config.toml
hidden_size = 384
experts_per_token = 1
d_expert = 576
hidden_act = "swiglu"
routed_scale = 1.0
balance_bias = false
lr_router = 0.00198
tie_word_embeddings = true
optimizer = "soap_variant"
learning_rate = 0.00336
max_seq_len = 512
train_tokens = 1252000000
Below are experts of layer 11 (counted from 0) of a mixture-of-experts language model. Rows are named router (the router's row for the expert), gate (a neuron's input weights, with its number), up (a neuron's input weights, with its number), down (a neuron's output weights, with its number) and show model dimensions 0-127. Each number is 50 + 10 x the weight over its row's rms, rounded and kept within 0 to 99.
Before each expert's rows: a language model's description of what the expert responds to. This comes from a sample of Wikipedia text that the model never trained on.

# expert 5
What it handles: Articles and first words opening titles, song names and list items, such as a, the, An, The, often after quotes or line breaks.
router:49 72 33 65 59 43 33 52 39 48 51 61 35 50 21 49 55 58 40 49 52 25 46 44 60 53 51 52 45 54 51 47 52 42 60 30 62 60 55 43 48 33 51 56 53 57 48 43 43 57 54 49 62 59 46 65 54 52 60 37 58 49 38 58 47 56 55 53 36 66 42 19 49 56 37 49 52 39 30 53 52 45 60 50 49 41 57 63 47 43 41 42 62 37 50 58 54 43 55 61 60 49 63 54 50 64 44 42 58 61 42 45 45 60 41 52 43 51 40 51 56 54 34 59 23 63 41 43
gate4:41 54 41 47 58 46 47 43 49 67 48 50 39 69 50 44 44 53 46 43 38 39 49 72 49 55 52 42 54 46 57 44 41 55 36 45 50 62 45 43 51 42 61 54 53 29 44 51 43 60 38 39 58 54 66 68 59 49 56 51 38 62 52 49 47 38 44 54 45 60 39 65 44 59 50 52 71 52 58 49 57 45 45 32 63 33 67 68 56 50 53 41 40 43 44 61 44 45 53 38 49 57 51 44 55 48 55 39 43 73 51 48 37 60 77 34 59 43 60 32 31 42 40 50 48 50 61 39
up4:63 40 45 40 31 62 54 57 41 40 47 56 40 45 44 55 39 39 51 34 57 48 53 49 57 63 56 68 52 66 40 50 68 38 60 70 42 56 51 53 50 60 43 40 63 58 49 30 62 59 56 58 49 39 38 47 42 64 65 41 66 40 55 67 54 42 53 39 41 40 58 52 70 38 55 54 77 51 38 80 55 51 67 68 52 61 43 37 47 47 52 52 51 63 38 59 44 42 53 56 41 64 53 56 56 54 71 48 43 49 47 42 45 68 40 41 31 62 47 49 49 43 61 47 46 49 41 46
down4:55 52 38 44 36 60 67 56 43 39 62 66 48 48 44 48 51 49 61 53 64 45 57 55 57 49 48 58 70 36 44 45 39 48 37 66 69 48 43 60 43 40 48 58 57 71 42 52 59 54 44 42 44 40 37 48 42 51 52 60 54 49 38 40 33 53 35 45 67 58 56 40 50 39 49 60 46 34 48 41 47 47 54 49 57 62 39 50 52 48 38 40 60 64 58 61 56 36 51 56 49 44 42 60 41 57 51 56 56 47 62 63 44 61 47 36 36 53 46 40 53 34 54 51 51 52 42 59

# expert 12
What it handles: Word endings and terms in medical, chemical and math text, such as acetylcho-line, interleu-kin, cancer, acid, mathbb.
router:76 58 38 53 50 48 48 35 40 26 38 52 43 40 38 57 71 56 52 54 44 37 52 61 54 36 45 39 50 50 43 52 65 54 78 29 57 48 55 62 59 38 66 69 60 57 49 54 45 54 57 56 53 39 55 58 67 63 60 37 55 52 52 48 39 54 40 45 41 75 38 51 43 45 48 52 45 43 39 50 59 58 56 52 30 41 56 60 42 42 41 67 59 52 50 43 40 59 38 51 35 40 51 31 55 52 66 57 52 59 55 44 51 43 56 49 49 38 38 55 53 53 47 53 51 56 46 48
gate1:49 58 67 39 50 55 34 47 52 52 68 44 52 61 38 46 52 58 47 58 64 56 62 46 56 48 60 44 64 60 50 57 36 44 62 50 57 58 42 57 43 41 34 50 48 43 51 55 54 50 44 50 45 57 62 67 81 52 52 47 69 54 51 54 50 42 38 64 48 54 51 49 40 54 57 49 58 45 42 40 52 54 29 53 56 44 67 47 66 46 40 40 71 44 55 51 61 45 46 52 46 53 37 53 48 56 59 71 42 36 60 45 41 63 77 56 45 51 44 64 58 60 57 60 46 41 46 51
up1:30 42 59 68 54 63 55 60 61 64 48 63 57 31 63 38 49 44 61 48 58 66 54 53 38 53 30 62 42 43 51 43 42 54 61 77 55 61 57 35 66 49 41 63 57 50 48 47 57 44 55 31 54 61 56 51 43 62 41 56 53 44 52 32 43 54 45 59 62 49 58 50 54 42 57 61 51 45 40 45 27 58 64 57 31 62 53 42 35 56 50 53 30 43 31 45 39 48 61 63 51 59 40 53 38 46 61 56 73 61 52 43 54 44 26 53 50 48 47 33 47 36 38 74 59 65 37 62
down1:40 36 43 53 43 43 60 51 49 39 63 49 46 49 46 57 46 59 54 59 79 41 23 42 51 55 53 65 57 58 52 38 44 40 51 37 52 36 39 46 42 53 43 42 26 37 45 44 53 54 64 42 54 50 59 55 59 52 65 67 56 47 44 45 48 52 54 62 54 50 49 59 64 63 53 40 66 53 45 50 54 35 62 61 42 38 60 61 42 32 56 57 52 42 55 58 48 36 43 73 44 37 44 62 29 53 52 55 52 46 38 50 24 53 41 41 37 55 47 51 60 45 43 42 53 51 66 64

# expert 15
What it handles: Commas, and, or, and words joining listed items or clauses, such as including, mostly, largest, common in census and descriptive text.
router:58 64 32 48 55 39 54 37 48 30 46 50 42 45 38 51 70 42 45 53 45 47 33 70 52 57 49 42 59 60 35 52 66 31 62 50 61 46 41 59 54 31 57 68 53 62 52 46 44 36 69 47 49 48 57 64 54 75 60 54 60 52 57 65 52 54 60 48 46 70 47 46 52 43 46 41 42 51 39 47 56 71 48 68 48 49 62 60 32 48 53 59 59 47 50 39 49 53 61 69 36 41 54 41 58 66 63 44 55 58 32 32 61 54 47 60 51 40 42 57 46 54 46 52 14 53 39 56
gate4:60 54 37 54 57 53 50 46 48 61 40 59 51 73 62 45 46 34 40 56 47 42 46 52 48 50 39 44 56 60 58 35 64 76 39 57 40 60 59 53 34 51 51 45 56 59 58 44 55 59 47 45 50 59 46 45 36 58 54 50 53 45 46 41 49 52 45 44 64 57 53 36 38 48 74 48 55 55 46 27 53 50 72 52 58 54 58 58 41 39 60 41 59 64 41 45 44 44 54 57 46 59 64 38 36 45 45 44 53 38 52 51 56 54 47 61 42 78 43 40 78 64 58 44 57 61 51 52
up4:39 55 60 50 68 57 45 46 61 60 41 55 52 63 49 59 48 56 55 46 42 44 62 65 65 36 61 43 58 35 51 49 56 30 41 36 55 42 43 47 49 53 45 50 45 25 36 37 36 49 51 50 47 38 56 69 51 45 65 48 47 69 44 46 43 71 62 59 46 37 41 66 73 44 39 66 69 55 54 55 68 43 40 49 57 45 60 37 50 48 60 52 65 47 59 53 72 50 59 53 53 33 37 53 49 45 61 58 51 54 59 38 64 67 58 33 58 47 36 59 39 41 55 48 43 60 45 30
down4:56 54 44 50 35 44 60 47 48 50 46 54 30 39 47 48 51 50 47 43 57 42 60 43 55 31 46 66 38 44 74 43 58 33 50 60 53 77 53 45 57 36 44 30 51 32 39 50 45 65 50 43 57 41 64 44 73 55 38 62 57 50 40 53 44 54 49 53 36 61 52 61 53 43 58 31 62 43 54 55 53 43 60 57 38 59 55 52 57 65 40 55 29 45 52 47 47 58 47 42 50 58 65 44 32 31 56 54 52 55 45 37 53 42 51 36 65 54 53 50 61 41 58 33 26 53 44 55